config.yaml
n_layer: 13
normalize_top_k: false
n_kv_head: 1
parallel_block: true
Below are experts of layer 3 (counted from 0) of a mixture-of-experts language model. Rows are named router (the router's row for the expert), gate (a neuron's input weights, with its number), up (a neuron's input weights, with its number) and show model dimensions 0-127. Each number is 128 + 24 x the weight over its row's rms, rounded and kept within 0 to 255. Numbers have three digits each.
After each expert's rows: a language model's description of what the expert responds to. This comes from a sample of Wikipedia text that the model never trained on.

# expert 9
router:167125106162124135113091095132149151160155139088113144114164128109153164156111147075120136105163119137107130109113113153086165127112127098068152149139100128131156126114117130081133141135155104084110130138135119109142086121123121138138174130090117114108109130115097121149154197102130141156120146120121135139190124137126129120161105115128126154117097077157130091093099104117167129117137
gate0:133159154137136085133125078144121103113112138165175108112140135136117122090112126144166090153100093148093142132121103106149090124113138142129098100106151098137129119136077151138120119124077125156093121106125127151133114127136152144068125108122158167155135136147144121073102111148102081113102124139133110149142164168138113148107145174149132082142151150103113112150173153147135115085145
up0:123202151106118120125128135058121132117122101107175125120157152134156107134091111112152146142125143118124118124109132120116128156141094120114117111146125152151124143124141122164128132145118121139100101142127106157082146119158143106130088086120156118106155129122131072142133129119149133119144125184093140142133101100097139176121100101118214114149097123166161123166108149158117130137170
It responds to: Capital initials and nouns in proper names after of or the, such as F-ürst, Harland & W-olff, Army, Hospital, Service Medal.

# expert 43
router:166124106162125137111090094133151150160154140087114144112164129109153164157113147074120137105162119137107130108112114153086164129113128098068152150139101128131156126114117130081132141135155105083110129139135120110141086122124122137138174131091116114107110131115096122148154198102131141156119148120119134138190123137126130120161105116127127155116096078158130091093098106117166127117136
gate3:119110114108124126119126149154141118123105154152160141154137102161115144099105146151137123152122084106084110135108142095102111119102139149129113107156140125124141168123138135107100089107119106126096136119095102155117163135131104141130104132125193134148150152118146103093076107132136132089113122132178170146114199175128106148144124192151076122142162131116097093097110134133123154124105
up3:123111129138112123131135122127117137146153089132113134098116169139124128094123106146158124134156147150072138093125124123163107091135159078118148142158125125154101139142132117126080100144129117134081134130166136122109109103156116063117122098152164103148122138120190202146130097145123157130117135097170106132100108130129115148125143115101112089155172107114125086179146156111141130160119
It responds to: Pipe separators and digits within numbers in vote and statistics tables, such as 5 in 1,153,576, and 0 in 1980s.

# expert 14
router:138148101158128100119133174102126145139142136120122099168121155160141139121110106155105098115098136148143147139109118103149086146153139159098138097132160179114153142108116125132108146182119117132151126087108165162097153153110147083146145127149132158115114129185123117099096099148134129114103128143125114158084121125143144115151083178157142083160153156107122143164102141105093128148085
gate3:112138148165126101131145076115160093116081115162123105112121169143138127090122125116105124140101118112062137072136130101159091118087167137139140140131159110112150152082140108100141158109121134150146118095135137119124152110136068115121143100118118133148150125115133152115127115154135090117179090147107119177142128121094092126167157148137144136138140160079129145166113109089144126134132
up3:118120101134096048129162137128107171148168128124161130125141140124128122070145124129152149118130138095175121133120153160170124103120141105107133119137125117138152115114135135140107142157117162137136123100148161136165096095133086135111075107132168162170116124110180115120081146166129098146113116110116128164155111141146118126090147143133108146098123124171090113090121179123117144149135
It responds to: Middle and ending pieces of longer Latinate words after prefixes like con, re, ex: complaint, accusing, conservative, representation.

# expert 28
router:168124105162125135113090094133150150159154139088114143113164130108154164156113147075120136105164119137106131109111115154087164129112128099069152148139100127131156126113117130081132142136154104085109130138135120108141086121124121136138174130092115116108109131115097121148153200102131139157121148120121134139190124138125130120161104116128125153115097078157131090091098105115166128116136
gate0:133124148119138103153147087173103085081151180150175166112095117097152132149150135146175146139137164103140176103112145135117117180121091140110124157129124119089102157108131142141163128155103089133086094130109125131140108112149090147077144115104120141143120126121128153113110122162111112082111130087136090164106159141104137093141134112138120123138139104136121124126105117117147156137174
up0:179184103116106115120135159158147144148102143129101145129093111126105117125118137127165140104127118111133113115116154128145147121143153169149141151094131132132110103082144083153157106093104113140157133103135143138064154128101132107181139111153098099121120137126130159137180143082111138112121122163154148130169100141095103166136103153112132169141151097150095120159126139144121110069133
It responds to: The space token before a number following a comma or table bar, e.g. 1987, 1999; | 40; In 1873, plus several, until.

# expert 3
router:103120146108110163137127166130112151134145132107095136164117128141096104133092095174140102121106129135142098132152125100137137105117085100169133125165070146108141121131085112150101109112125100151092121135119109114125155100104144136104084126140116154110146136083129158089122103102099169093118124096119146105133146140135147130119140074115102124133129163090127116112206165154114120167142
gate11:123182129108125100142108151124111116116137129115139132163109174103162130118150164126195128188110108136093130103155087082123132134137149125134139132115159101154136146124129144133093134134117122097163151144098116075162114120161096164078115126134125144155154126161075114138137156124119112093141109147144137120131121123119121173137124105127104096124152131080147116155168082149100114131084
up11:156144116126151112143162115149127166111106114092088130136112116137096105126089125168149123170125125139075136121119124054110115131145152109105096132118134125068110153142057119132141127069141148152138152138081119161086125151152113116171134129124126135124111127141153144144158154104162127166123143125111108123134119122115109139163104076114124147122087131121132126137110093174086133113138
It responds to: Short mid-word pieces right after an initial D, V or d/v, such as re in Dre, ague in vague, iv in Vivian.

# expert 47
router:141102121204143128092153097119155122145087132151113153103146103128128151139125121165200121120093154114154100134117131130142132158085154107159142092166119090090137124165112129163145094090095159131122097078128115142096154077151128125104139125113121123145083136090140128146103114128154080137138137126123124129153120135104111158133151118125159130117116127143149118102142165159168136125141
gate11:088133136125160132110073138169118107163137116151114097143155142110078112098099102116144089111112113114129138122110139155115085118102124148094107135101125150158123146145144134134163145114168096131134114123105094117146145137095130131121118098166152124062133147174125159076139140095159083163139113124161097126125112185108131148117131140143122072120142134117116141096178132126124154132099
up11:158105117079130144128139124155141102110127142118134110076100094091132130136129180107130179150136118133130133129102117155136124123122169124140069144143157132169129128122133129113123150114121174145137141141091118123128119143186118128140126159131140104136167112110195100162145210153064109128122072120133160139101140119125110100141141140113138127111138141136131140134106144102077114139124
It responds to: Word pieces following B or St, such as ould in boulders, orm in Storm, plus section heading markers === and table pipes.

# expert 37
router:166124107164126135112091096133149150160153140088114143113164128110153164156111148074119137105162119137106131109111112154085165130113129098068151151139099128132155126114117131082133141135155104083108129140135120109143087123123121138139173130091116113107110130115096122148153196103130140158120148121120133138190123139125130120160105115128127156115097077158130091093099103116167129118137
gate3:098171154109147108079164088097124174097114143122100108145136141136161077143131107140073127161154154170134085167133108090147117148128165123113141159104155108108134098140144139100158113153106117089152158142118133109139138118092125103115131089130139169163120139118130119130114071113111115141152130146116130131105126151158102134087145144111123102140128124088162103139151120160089157116134
up3:081144108155133115142129145120112118140119097119111113121086124140110111106105141124128140115124089133113151149141178148136135188172123132210135159113148142105139119102117117101151072128131124118098159101140085110144129076156115107130133126119135112172143130110101101123172128154101115122128112148125135155045108127136149155122136148149199129157124111150115131127127112145134110141159
It responds to: Table pipes, paragraph breaks and list dashes, plus word starts like cal-endar, Pre-cise, and nouns like game, story, brother.

# expert 23
router:128116138170112099105111154156111149148160123077105145148121127150129134129098124116112078120113135130150155151112106127149144107105152134092096118154146179098155125118149129163108141170068152095100136141149146156124107088094153098112161133144117097101126162180079117100085104141100118123104139115130127150115162166162109120142132176121113133112133127136122067145102136129119114150123
gate3:123115098128135099128153143127134111097137131102147147149173119088092165146113138116132183153148112137136126137111163118167104154144117138083069116077149137117144130133138133113132129186143091156138129065176124116121112156135095123131083156151098148148079092143142121107117130127097170126131126125124087112127135121118138131149137115125184122139118150130095098094126156121140167087141
up3:186123086147162142108109069090171129090143185134156129095107084127121157137144152131158134149107108126077145130079125114142124100148106136155143109128129160127112177128172155121108135120095141133142149117118121065173095121140089122117089132137120130129152149118110157118099120115111103130109083119130107104148117150127115150137109103184115142119108133153125142139145091112129141120123
It responds to: Middle and final word pieces of long technical or foreign words and names, such as cortic-ost-eroid, excell-ent, refuge-es, Zupanc-ic.

# expert 7
router:167122104161125136112091094132149150160154140088114143113163130109153165155112146074121136105165119137105131108110114154085165128112127099070152148138099128132155125114116131081133142136155105085110129138136120110142085122124121137138174129092117115108109131115098121148153198102132139157121147120120135139191124137127129121161104116128127153116096078157131089093098105116166129117136
gate0:124112153128138085128165138145111114070143114122156107140132140123099115114097107165169085170129100132108145141126130103159107085121160133124058134141132096130115128144130185143103128173086155177114155108101108141141165146155137117140118110153135171172153136133135131094093113163110119125146113125136130129102162139126083129121168173135117087149160141095124117106135123114131146112121
up0:144174127131148156098132098148183130117108127078130108114112107107154123111136151115141094135119100152101118100117167147143125151150129143112139124137155140092187156138091114109137132145134112140130121134148111096121110158144122170141134107120186125120143148130137123125163068100124080101155159134120152108142095145090109163152168166145108116093100152102144121183153163107147102149130
It responds to: Mixed tokens: table pipes in sports and minor-planet lists, initials F in names, and words like were, not, still, if.

# expert 33
router:167124106162124136112090093131149151159154140089113144113164129108153164156112147074120137106164118137105131109111115152086165129113128099071153149139102127131156126114116130081133141136154105084109128138137119109142087122124121136139173131092117114108109131114096122149154199103131140157120148120120134139190123135126129120160103116128126154116096078158130091092098105116167128116138
gate3:085107148169126129138126169130122117137104123097162145165113130160133164108108081139120102122125121094145147180151138155130125118144126128121097100142139115155099153152109152166083091129103115147154160121114113109142093094120135124116129148128108143136137126150155143127075074124113136093131160155167105135134127168122102114157166147101138097170133106139127146121114103076114134071175
up3:145109113148144102137105078133124136120136114157147127128121131133141135129111133142110137159134110140104123113160112142084134133104149149111117192121083089113108129179136142122151136151118105119182158111130111155114129111100163090116097117113141137132174180109154080110118103108105166101141095117117150146157114134105140143138196150126082147110119085099160121145121109123149158093176
It responds to: Opening parentheses, year digits in prose, and syllables inside names or words after a first part, such as Min-er, San-je, Inf-irmary.

# expert 15
router:167124105162124135112090094132149150161154139088113143113164128109154164157113146075121137105162119136106130109110115154085165127112128099069153149140099128131155126114116130080133142136155104084109129138135119109142086121123122136138174130091116115108109132115097121148153198103132139156120148119120135138189123136126130121160105115128126154116097078158130091093098105116166129117137
gate0:089099177145111121115133071116130145121162110143151141152133107138140152107117125149151106189130096105124130127078158093159110110086114125114110117121101125140121104145120100145144121139114103129146172118092151166113117147115110110144128124122151145137142116143084161114089125104114089197113154091133151101114147115099161122122154115102095092140172099122134159158085120123165143113144
up0:101123134124118118208134147136093125115115132182143105177117127162162155127143076109166083116118143130114155112179160109102130149158080114126121103114080156140152115134135117118127088125123145151132127120145128127124157129143174139111126097130103156145129138137167146158116131131118175102142105106133132133119070110118123102151107099131102142087093078134093132122144129119139084124134
It responds to: Digits 1, 9, 7 in years and figures, plus prepositions at, on, to and words like released, aircraft, nine.

# expert 32
router:167124106162126135111091095132148151160154140088113144113165130109153164156112147073119136105163119136106129109110113154087166130113128099068152149140100128131155126112117130081133142135155103084109130138136119110141086121123121137140174130091116114107110131115096122148153198101130140157120149120120134138190122138126131121160105115128126155116097078159131092094099105116166128117136
gate3:114123149113139112165144122109100107084126114133130128135142124145086104083129141167155083167110126157108177136120129107153089091123145124093066130141148116117105140128118133103158109102101142179117162104130108140163151155130139118121131104151135154158118127154150122071107124160121113141158110129163143151097136142126103120109158155159100106149161162075114097126147156124118157076126
up3:099107119145131118116169154151153096132137124155130166122113067190101135128127110182141111142101105118078114125134138140128099124150129130179127128088110124116147182133117124132122118172110127126153110124179109156138117139164134127146110124122135151083133108128102148105143163131138068164127096125154127179139133109191131146146120147140138166124118104099116139132131141095159172145144
It responds to: The first digit 1 or 19 starting a year or number after a space, e.g. 1973, b. 1956, plus which, North, east.

# expert 21
router:167124105162125136112090095132150149160154139088114143113164128109153164156111147073120137105164119136106130108111114154086165129113128098069152150139100128130155126114117131081132141135155103084110129139135120110142086121124120136140175130091116113108109131115096121148154197101130141157120147120119135138189123136126130121161106115127126154116095079158131090093098104117166129117137
gate0:133117150134115105148145105140129138124115112133154103121118103113156137190143117134129135140113121101076113129135119122175120118122141159130129121164140105149114106102118170116123107133127147139138155136144126090113184128101141164115137138068157096150137148139149149108119056096133118134186153155137137106118179114165143128122138119158132128119143151093128075157167158170192150133115
up0:119120119125179126160117133114115132110153147121068146115105165144103065177112115138112124150150093120122126117098145147116120162117131111097132079101145100109185155146119142111136141131123161125097123123188136190137130126115136126097116119137149137158172110160105140126149078145155098140097163161122104148126087119117116096173118130154147113110146109143168097115144136129145133130102
It responds to: Prepositions of, on, as, in, the word Department in government titles, word starts like loc, Gar, and digits in stats tables and formulas.

# expert 20
router:091103172124174106131133124126093108125112114136164104089128124123124096131100123142103132142113139099112099144091147119085110158160106112137112094142129169133104122100109093133118090137136115178106131139118108085102094155158150137139100084116139146074160157154151140150150124136132108123107177139129083111137095119141135105104121131102119112096159126154168151115125099078129109083157
gate0:115095120116074135149108104160167093103134123134147142120085072125090175132161118124149120181121116096103131126115089143141125144104134133134115118156158187141153147155089159105103148122123106170089114133162106117131134143170155124154132149143134142148091120132126142092139162130138133168122142162123130101098125142072149122106112150101104137157140180121119125147152143115111095113151
up0:121112116092124147151108100171148105171146146147165174133096095103102155141157158127128153126147142084110117129096071133141148089109134134085155099160090154145139124176116117104150115115129143133114117103047102088128166112115153157125121162148127086139148128136095148119133165118138166134124141165141090115120120116122154111135137140103083117111124164125116112145152116137128124110115
It responds to: First word or digit just after an opening parenthesis or quote, such as (right), (age 51), (96.3%), in captions and profiles.

# expert 38
router:107131118098152114142113066113133092115149140141155081106164130103137138105149125089107127143127156121089096105079169152154095142175093130101108113121123090145123143149116101110130114163119124188142126127140118097110138129162146090147092116129117131161156120114191109132159160133168113122107114127162116096126090086099130099113129129144114117100154117152170116120130146140100135099122
gate0:099162150120169134125132128105116129123132149149142126091098166095081144125091105127130130109116144125145128123120100163164095109108133111147117134146125129160128126166135091138093141165095133119176135121170162073115126131135139123112101117132115157135164108144129073151127162087090099101085148125081149109191158139141106096147122134165096149100161122167150133102135134145144139144132
up0:075136170130152130139131068133121106118090129129147096106153138122116118096146106140129154142150140099082105117106159128138076181169099093128112118109105135127109143135131125111126084146185117196127158102135135117096122120131130123127107090136145141121137085156181096133149171114137111137128138135142113106120100108119164134120128131111090108118137102131157125065106119128126096096134
It responds to: Opening quotation marks after colons, section heading markers, table separator rows, and dashes or numbers starting list lines.